Experts of a small language model.
Experts: 128 experts in each of 6 layers, a sigmoid router.
Training: a variant of Muon for the experts, 411M tokens, 6270 steps.
Below are experts of layer 6 (counted from 0) of a mixture-of-experts language model. Rows are named router (the router's row for the expert), down (a neuron's output weights, with its number) and show model dimensions 0-159. Each number is 128 + 24 x the weight over its row's rms, rounded and kept within 0 to 255. Numbers have three digits each.
Before each expert's rows: a language model's description of what the expert responds to. This comes from a sample of Wikipedia text that the model never trained on.

# expert 55
Description: Apostrophe tokens before s in possessives and match-minute marks in football scores, plus backslashes in LaTeX math.
router:138098113126116150113137127141175127134124119137090161088089071109123137127136083142128063156149106138137125120123152134162133096139152147149134080125145161109141121143104102126161103108113155121145147128128113165085123178130124097126143155134120129116146120132133103152097098149127129148134141161121146115140099154165184137152102120081069132149114113105112104132149111123106125102137102140108138101168133164137125136116120120202121139121128144153079094131076128185151146108140096
down0:136114136140124145124130124096139125116120142143096139123117144143065092176166152150136166130142149097118142066142144074150110171152153101122083160130153175149116128144121114122132141119115127124163058125127088151123118117132137114176088104103111101146163142095061167131113153112130098128125152126105104117122126126117135112102119136153183148158109098110127152116161127103148099100113122110156166125112138111098092107096133117088138165125150111160131116157117155130134116095122138
down1:142112111169145120161134127144196154112110130128115128101176108122165149173124096135118102117169084133152096146096105171124109101077102141158121174130098137138108146117094116116103111116139123175105139105146106125118172132136128108112126146114140130080107147147165113134155095140156137148096111109101130139148113092119121133126108139088103092140081157137151167117116154183083116111164123115150107114140069118134144145109117146155163137138136105128143127106125088131131105118164147
down2:150138127131111130158104115165137153162137133135118110106082116133171138105123145116074125105132151115138147118109133139164121163115150117133201116143155149103116126151137098112131177142111113132174157127176105133117121109111185144107092149126098167162164155075151136106151163166105117158129083109084103079112135077148132129136136131135174140108166141126124158092109141142128087106117135138132091124151115125117160119118094111139089122155153114135127151096132156118124095129146133
down3:121118172112111113113108068106145122088137131117130165092145145117148117164115171104170117099117106112094093121125117171153128141139146115106152131142123118096103117117108198149146152130165147183119102134131106132152129090133068165133164140165113128187119175136130101133172104158150102119114143125112151172115150132142130114175108145116098121129145126099167098118103112095119128102113154151120112125131100117142124096148143110114142175134101184140143140124113128124104140145117126
down4:114128149119125153140158089115148131152101154117125156146118122091132098130120131103138157189121135098169140120133136101157119145102182160154149127162100112134161113083136107148142112084116133087122131121125111138119141136180133107099099121176137104167114142128106160153108122142135188100179135117153143128087148171117093162162164109097103141137094117118070111116119119125115139104137140137155123121149119132119183191110122125116162145154151102100128103112144121114155131117155129
down5:121087149154110118141123151136117108141165098124098116127110130106154103122131135124156098134115126155091090158157119121159087144123104132142132128154172158119124112131133185161130129146098183130131131151119129081132137126100080123158121174092123141119156153138104124108103106129120167110131075090135088118130112102128105126152139120135107126114067093114137176116093096143139146174122110144160105077125080105137095142085117164138117156166138099117113095085122160125142121119140134
down6:108122157163096126105124121164158130129109135115141116146117085135132135160134140086138119104138163137102146152116129149129100129180109157167093099148095155151145164155149090140112103164119122122156078111148124128118132134159163145121175075108140110109126098148126121146132127137133147095142129149149130107130114140138097124092154077127151129162158111142091163092160073115126155131107118097104130193119148108147138117135123149129134159100132136115137130090210180144121118112130118
down7:134122168113113110125164136136146124159144173135094151144092135101128104120106104135099131125096173137115119168103121126086111140101145133095094175107109103124100077092195095125078085172129105091095141137144119142135110113151117183109098130138095122167142086093116133142125152111153108102127118121171135092121129135147105106147094114125137126137145128149129148129154135156113114120097055116167153149131101116139173150134158141132106110116134159134146144129145165113122106135128132
down8:173090088136159114156145146161147096097160113140119139121147117137151120167088124130114093134122125143133134173130136081125143107176155119150130090150130141111157115117122104090109108172117129145141137082129098175093172164137144116141113105102124099112123097161163126128133114136113163134140110116118148131125113146153093175171126111119115080134147134143165106150111098096137119096144115176111149098188145133078138143130156092111125146160128145150146106115116143141074157137139120
down9:144129092110116125112095151141155131152094154114139129142139128114125154171133155119133146104101140161155125153087116117148129125091094095173083144102112124128147147061099188128132117146147123121162139125093104092124116111096173161130134164161133123109080119165139177101111133141099123131101095110117121117168148080119131142132147145128134120129177146143149139144116169113131136142125143083166124138141124138116121132109119110093149128166118127119131157113195138072132117182151119
down10:129125070140137139083127145141125092118117095128139153106149124168106137143098130146122095161129113125098143113183126138124148108083148107128169122133140097121145128117131208104177140131117135152148126144115123134127105140123122154100176138149164132138157104127165113123120173148097087096167111156105120054091090139151111118137124119102132081120102092138096135143135120103120146121118137185181130087096111127142156138139123118146116144130088120134101125109138149153146123113149101
down11:085069134117172132142190140136127150123156137114149139154136115110122126117115112110107104178117157137092071115101102135124127141102132123129149105131143153107147095161103153205105166088165136163107104110102149144130146133160153133151110121130141143124121170117139127109152120116159089142136105111105114088113104131150120074124154098110155145131134117149102112136175121129089144075114073107138159124077136118118117135120157134083162109133149138110139141117128141123140137119165124
down12:092154128123143123123149162109147080128136124129142150133112102151113158132071094172147102088111121089109139101131141164141173174152118104133123106129110074104157141161104146123101153113114138125129141157143079149115164133108148121080086130097146159128120139121128118128122130077120124136090150137104123074145103153129093138120131110111132143093144089118119156135105120155145167180163097099087104148141118144118115107148162172165111126129121119128114090160132090147125126132108086
down13:130102178120149129131136130147155167136122135147133131175116136109131126121113145128171150144133126175103096173120129103152165119132088127151115137137102105124092112134122149165131137123143117128121144165137121078152097142126090112129111106099130135164110119142109131157126091125142117143073152144160125123140121165077124121120134090163113144150158123141176180150113111178141094138080136107163114134154107114164117112131134156127173091131084165129112100068082119131132174104113136
down14:113122129135192152112129123134091164134138098136140170175111137179114113144148123135084126106140109153153112090123127108087087119152166135122086177087105099090161118102124112133087140126092106163082148106088111155136122139105124144107109132144154135091134125139130135108128094149135090140113133125164132150071148143093120088139102101121144143153107141145131158136117139132141119149136168092156097114100116156124145122112111129097148165125128108100117128103100101117178113143136079
down15:098114117129115134102099106151128065135137138119111131098099128120104094091146107130137161121151121066117097093187115140177133115120101121151123128081127164169107125092107147095124151121168148173105153135140121145115122144141115110149144123143097136087138124134130125123158143109124130132130145156125129106142127091132147094103101103109129178138119136123104105105113089128101099147141136075099086117161132159136132123092132113173158145161104105118144138061110140150128176107141082
down16:126129109140095121120061145114086097124091115152107152095151129109106114100108086110062164094118125125121176171145141152084133164171129136126170134156136124125144124110140106147110120139150108126147119153098158103134144116128113135123119103126099128114114124133158159163106143120134151136112128176115129170101136126097103153118135103146165062105121118156172144102119145115131139123103086117106093139093092129120124161128110138168129105114144102119127097132123144090148138103191158
down17:117147142149141136135097134071135116150143143142099120170149140132159144139159108102132098116118106105097115135119149116129099121145118132154108156121123130139083090091150151135111136137129103092140162105132108124126166172156130088130141100158161112152120135125137178161112152142106152158107155102092146160159156154118103096113141120119149112147124131142132083166110147176091140149124140117085094172146185157126171137109132144112119108121094091102159154192138117159108144144114161
down18:127125148119126125082113128151120132080110159125190162158098097121091143111132159130118126114170159120154098141100159130150123134156157123065110143150147140148121133185153106104150196170124110104129130112120131132142136111146144174132122086130116148139150141128114127110138161077127115114083112099094158103117098129129117164150170121138109083138120086153173077107120125160173162117110095114122153145109137118159159146137115124136113109124109138115093123139138155151134126125100128
down19:160135106092124113126099124095163101145146100127130128176099143098121102125150092129142146128101137135149115146112144141124103106129160091126097101134152109084162139133126125094109125129133116081162117093111116110135109119168129103092163088155151082153126141136139153188109156109117110119163102120176104114125111127093107142078101090150165145148137121145179111143124139129179094098157071125134117123103115159138145165125158086123093114103156148111133123144135136105127111134156164
down20:087116050134121153120132137109136110132178122141132120118132117124130149127161153107160109107154116115155200135106172117097157134129122149162124144106140133148173140106088097099119159075113177125121157167090108115155139144111147118128145137109098081093145122089153126136100140119114125177131156133149138160102109124134134168161144120153152157117160117138119132163133117150147126130138162123103127164118133127140138142130070134113127076172114122176100117105112150119163121117142122
down21:131118128093115134131135130130120139081093147122127111138087137126131112101123095155103109110143099130092139096127146179144087094120080158153089123127102130119115118145094140143166168131127123138144142123129117135123161113117142187128145107108122063163099177128132093114107156149083139150122150150113084164103154138185156117110150136100091120120100125156089162145135114117129133115114138110101143106133166129148119093084103098155100159127106101114125148115122145120101103132177079
down22:157093123135116144125121078119121127125139109143166163108116161141148135118169156133177068109116155163115158163098115177140165118112139132116146133121132169100125128111123168145135123181138109100107153145137160119125171128105133129150128127142111104113092099117132128121112160157097136149188092118098122133151115135169139107155094141170118127124160119124113131138123150107104165185134168115119160128130146098159081136171094120116125131169136126125094091137142157174130163131144116
down23:170100166122126131122160171127112086103123122107140148164134116089132124102198100110127114110090127075110149156119127116159144090151109080124107121123149135111086171121158151128150107145160081145111126163163151099132110123085090093140099098146132136094160163124145123141117084142096101114162133163123144111147130111150105081120136125084101104133114096130136148139127100117131097138140124115142099148088137104105118114085116139144113113116120084172129106130138155136116125154108108
down24:140165129153123144131188134115160092132072193147143153121119117124138115152102164172130143111126109129115122149143134109127101155146159105137158113106104155102112111155092118107102148122123117076161161170143097154183160114094142119133127122139106126155161126141099071125122148115155104129113154082132135117133102094121128153149107109123105124075193083133155126110127146107128124146118110093142100088139130130153080129134149127124137080111120171148129123133127152115098131108119145
down25:136145106077134158137119100112099139123137114123100167130108134095123082141066180145100115115109144101105114107147134123159170116158153109159180149111141151148093142115088117082094125151137110141129090158124124122125135119152091144105133087100145151139132111160152138122135108144116127131142147122154117135143129136120134126147145127121102093159160129089141089102122128100125095089154101161116114182122119092086162141182136168091130143142121162126121126136152080111115182151136110
down26:139140138139140115131081145107146155122122142151135189139148108155159139135137155127119131157113133170120123138106092119149171140124143077142136073143156117145095101129117104144117124121120097166152121106143102120181122157119098086126082176112126099126095149137124128095153184142093123119081128157144104136116150110103090094101114162120199130124120101134155135136109111078121111155100120154127120105090130094120112136098117154138147132082123122114103172142123123143107120153167142
down27:120112121117098126145088171159102119118156139099153118139126164091127104123168062079157116164131181146112124142101112100112148135155140142107096125133138120133105083109099119121102112126128137112150103126134124134159111148123172106148137151149103098136133155128079178128132144127145154122107131124141117111117147172093116141094169144101132085129102087089122133127196143142110096166129130102145108111085122150104108151140140121158148077148119168174134152143121168110131140127124112
down28:134141092122122156067126093125178111156138098161145188109096134162115153091103142157166135125103147161165118141138110119154114139115101110157114158106131163128149134123153164189113132122161137153133105136150138106125124074125117110127116136145153109149162140109072127118100122123138104129128091105117113102111159146125108118163133111160169179158148134180140111126121148167153122123114143139112171114120147178153102128148148151126122088126140120129136135134091132126123158183105127
down29:113143116145145116097136085153154153122110164098113076155147130102166090099144130094149114150155095076149100166122128118160137142109116111117133121127125147120132107144149114119109121139109146109130143129149137160127162168075141171115146145147100127121129117123122090126177111147098106122120109081109114088128124166097144140116127124128099105144102112126134132121117079120114167114096127169123073134103152086112128128080103165096123066136191122132105132143137080126120141114108155
down30:178155158162114138159157148131166149138142158125154123102118107085145163156137151143155095115126106133134131174094138141141123156133150143164080130127125190146128125165117146165142150170118150139147132137111156124124123126134097138141130110125128077129142104129139119165175060116106103151147149137138128134117131152178130164091131116158072092148124124078145129129135170131112104102108131131126136135099146115120103176107164133149147106114161138148098120131157102151144180094126130
down31:148079094091134107128098142118154145154153104113113162140127132114136078110166125131103083132136145133171126129156129132103107131104105126072134145106129134098171121121120118152160166094168138150141155111147140179112132149124123161133124150108141127202136112126121103134154138157134098134160162142182114082158107142125117108110134149068115132100155112141115116187172155110157133127133112137111131129100117078139135135162123119142116101133114117124135142129159176132095087151157121
down32:125161079094136124134188105114154096147091116109115157134142090125149117116132133108129170130077116121127082124113140151124115118120142099145129118134149141139117133124141111113091146091130150144150109095133095152140103143120135135139086132175170131126177092126089153094132119132129109139148123130099133139150131087147114110119156172150091097113127116121122073144142167177089143145131055168141144135124158112130058127125144111157123156132097116148096096104138123144129103105098133
down33:142122092100130132079101136126153123140139144145104130085131166129154149144129143131149126140151109104085110137165123135163081134125141169120115133135131156121143111126110123163182113114122121066136146144128102145156105128072122097122114126147138151098107108126140163109137084146097134085134118089096110118131129098128097122137116110101121136162115101136109145120127127125083120142097166093095172116119111067120078127171074118210120152133121104114129137138108085131126141141121108
down34:157083149086113158114131140071067073139101137132113116151139149109137158092131113123152144120147194085124120110117122144103112119093147128121115112132113107111105141105117140096118120117122068138147124152120122077158144158171120122161126132111138148110139179119130139134138129123136139148132099122126145118163145113109091125087140106109121115102116111096161106134190130144154163119111119170125168101116138126122158108124124125069140100120141160082138064126124163116150125127136105
down35:112149178128094135087136128152164122123155145165123094110123153133090131116139119119170132149109133099099124089093170074174139118116151116083085073132138152106115136106091151137094101132141110103111123145150127120127147114107130140088094138118130140110099137164125083106149135090154155154129189138122130108130138142137119136099112152127118148122149152060115137107113110104120176094124147164132130096102140102091095113110123141173102110139129115131133105118112133158178138144122094
down36:134128164088107158146159126154103133136130145141128160165106122121111161147130169107122126136127117111144115084092100164093073092159107128134122144095133121121163137139141131145125113137137102109167132131098125116118147114154158138116182166157096140135112174102165167180135119132161136162137134107178091117120116108138137140120078170111125111115123172134104121100149129136109116139092104131139116096149142180089104132109170121100111139128135091134126122115115139168076091137157166
down37:166072114114146106125093133119128131188170149120134153155163112090138095106126144120131113100118141149111130100137130132104116152094164137134184119141136110136107137092171087134126124143123071206142173137167108114123135114127153139141147113097095114103142119131133167128141131125110141143121160139136137111083151116128159117174134184137140114136128135142143156107145113109113128098097138114126151134115133091153117077123173144127169132121105109115172118112106145118054127136136141
down38:154122150127130155160119119144111119093108115117086087147126117110133052133150117129108102125097150185083117120119164136143161129141157144106124165100164106148171136116139134107176133094111116157168124109152105198105139125098114143099154128149119118121126107131134103120120156129123126118103104159152101129103165106086130151114124110137121126091140140131079096129143104127120123132135158162142122099126117138144108113135116131132105149115089143180119110169127092122064102152137187
down39:141179096120143120089081116151153120131143130096145096110121155086142150107120107112144162145146138104142155095159112152149092102144158144119129105104111171129147101136121141106138172200136106121109128103134116135175120142123106076151128136120132139121082127138154154113075120115117108114123153127088151184171110089146129137102145121125145169123156097124089126136096112143134128109129114095127143134093138136124094093128106142179060137152123143107133099130167119128120110142130097
down40:108145137084081135125110138121118154124131191121135074132121161084118137129143111122140122114139148094107144145148076117160185122171140135115137126119175124151138134160114161174125111117103128121107144120127160156095187116157173103109132140138093130150127169168107114132094112132119169135111149150153108097141127101139116099123125092118123132130108118084135161127142122119132122149151135126117155125173132152087139143121137163105088136147133137119179167104079125119154174101146165
down41:080125087101175108126160119159146114182148121145149136108138106098130156144142109103161146139126160089156128075110086083127083133135138159124100130110161095130127159168124112150081105127107197148074151127136160139148105105120134113120150138124128152146131098147125161143116126126110170152140163136116112110128111138100107110166113124141168130129133152114097176155093138113094126130138125148128117103142147138110138161118158148138084121101093094157159144116097156124145151101138133
down42:142184149123114131068120137134103138141164091083178165124167142120108139103117101123141132131118143131148108139120120122161104135103122133098115162135097133134138115123130116109110094194113167117136121140110159157084105103114072111141150092091156141152071128141144071116131112143169106130144151096133115150097111084108155127133133139112146157118136137122084106114147131144143130150110117189133127108103112086133093117150111153114095152115144126134111075160125117115122145128146090
down43:134133151166121155149151146115174111115123136088164183110103139137116107158117145138155160196176144108128138144139117144123146115116154137091122117150133140113088170121124081066078115174098132121082110176135120146076104136125089139138096102122119109146101115120122103132106158135109131146109132123147152112154152121125100139126132133145078180152134109119133144133130087136104135104173130136122105100101154128152146190127144148143106094110107125115125117102140151117097138144137150
down44:080129142158144159119075101116085078100142126150136128160078113154118114124160138123131120158120145146075152141112118164128161118136088155142121083145127104156148117143151107139118116140145138132151112121115165124145139108166121108135076134113139084093145130169103126085124111126119106108118158128127148104093090120156133099108123159137159113148096118100149106129134153159188096146093101086108116107086127108117120118165155146115121122071123148141122104134115102124133190116119125
down45:119094134146134118176122125055132137131110110122141144084138106117121196134104103124144101098136097145125116079135113118149159120129136189152124094120109110134170153176139092153104115092072145126131124110139121128110102139106130161165144160091165104139162155099089106122085131108088139142135140133140153124148108127173167141145090127117141089117105143109120124156148133100110129104126120100140123087148154122154102119139108160137154131133139141149145164128114146139149066108139115
down46:135167116123155136125117154131090104129098099129185114117149133133100045105144155161133124112172127149111146140117103112138174113133114144133134105145114139061140181146138162128158102094165092118124104101127123136116148097090143189186123108136127128114109204123109130141157117106127117164128137120133118125106144134131168112163118154146111151120146108148119106114162143108159096140113146092132124141150162158134121129168127115107134111114139119136108120171140128123089141169125122
down47:168133105157109097152136121153157099132103127118101112108100117152114146150104140076120133121158077116110155063141115134149112131134149107102140097139156118157123143153150102123136189112123127138123083153087093143118145122129107149119114146134119160104135129168088087113149108131107165149100139129157084125098116138134122163106130145067085125119117129174136105133146095134114129150118129134162090093122128136115148125110089097130164127084150133116125124102129092131143162131098059
down48:165140133159151116130091097138142122143108100118134149119149165146147095127168134112129153107126117194154145120114173106117130124146102111108096126124099124079158129111162109157113131132093137167130136184088186167111147120119102100146084097143117120105133138115131116104136124117084169147078137191149105101128125157122139124149129141124136066149116123136120108140109089127130154103141090122149114135107147148149139083151138128119115091132110145082139145136142099137141077098108118
down49:097124107151159105132170131145141140142123099157084120092148164113149128132108135102109162081108122109181131182107127127101137111095114120120106152128146139154115114058129105114086129081163112107116124102129128103141147134116129122164150130142145121117099111106144132168106152138128171162135127135134161096110127136151129114163134134113102069116110120131098142151134137161131112129173158106113128147124163119140135104102141083122162109162098099157107107114110184148141089082172109
down50:096107159081128094170165139152153093125167133109159134139114132136152134120143128147116099092145174155121171116135114103136133133096168128136127139135143105175153162127140082163091139105152085176099153148131105137137161120149150094088098114104082116127150102159149119113149158140135103153104129132134117115171160141139069121081146134143147118115138128139098120100109152135121108135128149139097119112139149117135105129128139128072175110130153146106141121086126167073115105113127147
down51:145130142157135113121137137094136103099117113095144101141139118071103129113136141144117119151091154123126136139145132110140160150093115163117146157110128133125157116129148129112106114137123119141083163159093134135124180127118129145089126119132129059171162119137086128131101150073140115131093089125103134186139111157064140174112133125132158131082089131141147101149130142117180130149124124143157116139126145119165133118098110182139150095110111148098075146090154128127103105117128163
down52:160150107167120121159096132164117153101055130142134086125154135119140145135144122109114141129118131159128114134105130140138130149147123117072159156139151150138128143158105107122098076161154129097137111154181112110134108109156136124097134162129133124141126135135143146088097175097138078108093095097078095118102133156106109100099091080139126108154120126107144160106124111143120131119162119091132122111180169103201166095133107159114134140120129116125138124117156122141111145137143141
down53:134124138142156139157138130162097097134140147119103127127124119161117185101084130128205104103155130135127105181119118049152114119103139143113091129182129122133130122156096158091171114127104155125132125111110145115117098149138122130124133115149164122134107141166097132138161071139119110131150140117115129123120136136125128159135097134121076175139100078136139099177119099132153152132115132135108100123092111155115071128119144163131148157118165153100126125082160123118117122099132121
down54:152095205132111134156134076139162179106079133111099138138126151106128167120089123119131147151079090144115150131132091151113117099154152101090122124109093090108154098113118141135083127130131140098137129129113135137082114116127141110087110100143132112129088144097119109131115149146119118143128147118148103101107135099122141110110143116153136093167109133085172172140157148080108178117157119124120154144146124173128161162098122147108122105149148115114096116119119121106078146106134143
down55:140155117104121100124136100148160159137128097109106114180104112134111118089096144137091126097133125119104085138111052066104109170095155143113178110144124155118098132140144186130123155126102100100150132144124154103115099149166142113102063106109137105122120105164108114138109124185151131117137078137115145147153106144106136149118126121122129126106100125096155094091104099153130139121112130119116113122123120157149115137130130159128078088122170127103158144125136136117114130162098112
down56:170102103141136163131130110099132085123124092122146169101161107106115115133129145125136129128109121134147123175129121124114140131164147161150130121152173149125135139156117125108138130141144170111143164109141069120121165110150106119122129105107078100141106151091119085140108119152105087144126138112072128145106140127149117098072139106137138117156118084133117098092130165121161127145137087117134122158118096152125127120117215131096131119102112153181161125125135175138140163148126083
down57:136123123129083116101099103138108113162124142122128139108130124122130152086093118106169119162100106107121148114135099198122121143170163116115131118107088133129153109134140109203126136069096115127113122161110067134118125127084144123108116166117160133138136131124124131142157134102130115146114102103119157133168093109086120122153148132129122122100129142130118135162148110173139101106139092134127142138128120116136080066196110142127115131136123117173108125088098160130147091084119137
down58:090107150172134101112136098140092142148116130159113140167105129112086167116139130136107130134127153148101149094068144144115091130150109129101129113139113153120173098110172107142144153144135162138123156111100132152129147121116140116146131134165142113167156140135123147121087141130121131113091126110137083098137160197094105153088123135162117170111148154171124146161133134128116104096114135179156137110146144094135156114103114178153176100147158120145154112101112114173159119151138138
down59:142122145150159147145129154136136073096086126135105136172119109168100130128153109140128131124117110134143144109170105146126163128140121136121105130127181166153089197104169156101185139160094111087092138125131177125132101121134102207153142143136123132147162158112135159102120139112131117148122123096140149149135121125165140110109129101116123096131121126098118129143119120156102106123116127120110085146165174159159117140148172162124142153135104106122109139135118135139120083102078115
down60:118114132103135109090147145119178099177068144138136121134113113058166126125128097102091133162124101132111134138113079122175147154150152124148119142112126143158109165148164115124112111151102160078117129143136102114167162110141134106108127142131126148113114147166074139069089149120103114141155112136113131125163166110147121138135113107143157112127148127160163110139091130091123124183120091138133113126114138091159119105079132105128118141098119128141137157123113107157109139097100162
down61:137137113097102133091144099142158152133101153116151116104156173133172149120108164184127124134158137136134122109136146137151138145122147147134078138142100135171144147091147091118168126089074099121106125128140127122134124095114119152102156136102173125139095115147150154155111152102124181149112141109142148119120153105123088179094162126125126134153093152114124135104147109100115127101113158134131136124120175107121115104083202136138151104174116100098148101134119115178122117161130135
down62:123157111136089091104145117157119108119093140132145173152139093056105127115170114152101116083096134149144164083107097153155112172133148074119089138144147142116123151128118106120158132120150116127178123087132125112119111129115132126111146141119125129119130124167120133129141143106106137142125076170150192114122153124134131125138114126150124077128148149117132114113142177138150134096101128162131156164128168133146168122141117149171147101198117127112146080132113108126110144132091135
down63:100130141150114099138132113114117122134091101114133137121119125153116116137123136122119149145171185108127115124127151124105128118193082139121086096152124112153151128115134126143119132155132105136166127113143121095144114151119138099125102098140109093141133197089121103064166196155183111113138103136177082144147119151104082088135183093096137141139104152126149133083137147128128132106128096110127147126093122145118107122124125126121150135116144133138103126140144183095128158088111153